{"num_hidden_layers": 12, "optimizer": "soap_variant", "beta1": 0.95, "beta2": 0.98}
Below are experts of layer 6 (counted from 0) of a mixture-of-experts language model. Rows are named router (the router's row for the expert) and show model dimensions 128-191. Each number is 500 + 50 x the weight over its row's rms, rounded and kept within 0 to 999. Numbers have three digits each.
Before each expert's rows: "comes before" lists some tokens at least twice as common just after its tokens as in all text. This comes from a sample of Wikipedia text that the model never trained on. Tokens count by the router's weight.

# expert 11
comes before: " a", " the", " to", " an", " been", " also"
router:562429476503449534436402563423408517499411511517424514485536581455564529526542525480575413510537507528557527478591487513566547511546545444487478498503501481622510544400550550463592508542462469

# expert 36
comes before: "1", "2", "born", "C", "B", "S"
router:460469456563434515400518585563556467466630462503514469481557507463484568566472555476492495547497495473482514456500540539458462428554425481455455442442555478440449355412455545601473592589460548

# expert 23
comes before: " be", " the", " been", " to", " a", " that"
router:558516547443555399524478558509473524488469483548458528491456456474500529502546494446610411542496500486431487591530441475435532503507530508554462516462486447551448521484437576468587563576586469

# expert 0
comes before: "|", "-", " ", " Total", " Party", " \""
router:506380501515427548508548524504503474531580452581416455479512518486517492508514453478442552471535441435498534426546496496498456451541566445540395497421530574471538448491435514473441395464478428

# expert 35
comes before: " of", ",", " in", ".", ".\n\n", " was"
router:482482535483486435526596369429523438555496508491487562432537604515484478535490523528470538560415558520511533521521479603525549489526533471553549479459623498603497497510536559526535475401505483

# expert 28
comes before: " the", " a", " to", " his", " by", " in"
router:496481542515541473491516518517438462468447477526477430424465475500481468435454428505619494537454436510493433622448547451539588533574500455498518444478394640618397548560523465468569540487450509

# expert 10
comes before: " the", " ", " a", " its", "^{", " were"
router:580507578484495513556468521436430501486504440519451520447572607476547479555533555558513510516491411484476491537456530448608652524556469495480525454607509515473567545551482502441505424555473505

# expert 33
comes before: " ", "1", "2", ",", " August", " January"
router:577540439517577539577467452594424530539589463409564466558512505531506524589427561447464550585424526549549578392470516548470501480509526455446505568520540427504528482398542512458528410464501498

# expert 13
comes before: ":", " of", "\n", "==\n", " by", " •"
router:490529527413513467562474508444552589542539509494440503429574670539437464446518543468575477526521460437502523569559603515545460513498536532503421590531576462474526473518563579496497450525515489

# expert 34
comes before: " ", ":", " —", " UTC", " −", " A"
router:479474565474379511470524493547520446506564513439547474463480607414537529478506544492577482490501395439535485464520608436523514474408476520491509487533582455451474431534475541430432455536536529

# expert 32
comes before: " |", " of", "\n", ",", " States", ":"
router:443492599537434510509507409565651495523612413491554488557544593492488533514593530476469415541530457453543534489515526524599525539486438521480525514488549523438533490494566507525478519487492508

# expert 25
comes before: "9", "0", "8", "1", "5", "6"
router:469517539435462509471479520474551533456595528429553469578554456552519535537451577421491481539513442524464511486613445523477444509581453549457525431521575563458515543489553430456424486483490431

# expert 9
comes before: " of", " to", " in", " for", " century", " time"
router:472518485498596444465424441519537484467449513493545660464518483545434497457494421561454463435477546498432546576473514522430539477514501477518487527521478474526491530488449523523512556558501482

# expert 14
comes before: " as", " to", " in", " by", " the", " for"
router:435505535499470520443467564590460550512485567428482462551457493497522550565441488482555514534509497444498473556425565432542459453517536604461511550559523606506476494422529491382500437502565479

# expert 12
comes before: " ", " -", " \"", " –", " —", " A"
router:534471466569522488519489571535506498421627575516445484470519526482504447505549532483573489594565365541526559559543460423442469471493550542487516417467507501569483538373577450451491447483501456

# expert 6
comes before: "0", "9", " |", "–", "5", "."
router:514514464497576496566495462563496559440587590423540512585572477533476555526515477440453424565461512518402493472681447602483461498514475467509407499552503553508487505487555494472467405471478453

# expert 4
comes before: " ", " |\n", " —", " +", " −", " -"
router:432405515526530504464416549420441537483512445426498451419525590431518467557494566484478482462514390499435508483446465566616493504488496455471540555411546529466557483477562442489461403491477424

# expert 24
comes before: ",", " of", " and", ".", ".\n\n", " in"
router:467523452513511472551506549572482484514580574425412502619607441551419500526523551453395506505420516500548536487490491500561437509495465548500461560469447542480519508499515469494473558452508461

# expert 5
comes before: "-", "|", "==", " Born", "=", "==="
router:450362587461435563523518496427548541455573496482439457435460581555440441566540521501594501460522482430577536476628450480511422508548613508553412565477529496492558424463501558413484478446511546

# expert 7
comes before: " |", ")", ";", " |\n", "_{", "O"
router:518556480515517465520482459470537534626581469563494463613528471377534505541477538523441549494481549526490469470457569475553437466441503541454517492536575492512454404522495497558576498443506562

# expert 15
comes before: "0", " |", "5", "8", "7", "6"
router:463520550400469496511458537455512449509522512471448472496576483557450494587439559491449530479479399466419531451499434616527508487469454469523393546607569464446541499438537502553448497452512549

# expert 8
comes before: "==", "===", "The", " The", "In", "="
router:494436515439427591484479543542439547411517532437455558470515489398394552521542577429512486507523501421555519469520448432515398536520522538441440401459545482438487541532531485584477425477576542

# expert 38
comes before: " |", "0", "–", "%", ")\n", ")"
router:481536521501506467504492542443463502454555554412525435575547520472491539528462559425492508577522487482498494446559461514520458452515461511418448450503555554435551507486607452425400401477543400

# expert 3
comes before: "1", "2", "3", "0", "4", "5"
router:427546572458448510453468539520433425446583597468572449457524497522518453478525563593484510496514511530366386499471479505484457465496434568465542493482564503435471526524584458446464569525479436

# expert 22
comes before: "2", "1", "9", "8", "ley", "us"
router:496534559518520472494492554448449498455552551402534437564564506475487523527440551425532476568511508478482489428572458527524456490516438510417474464483532548421554504475599466421421434469525392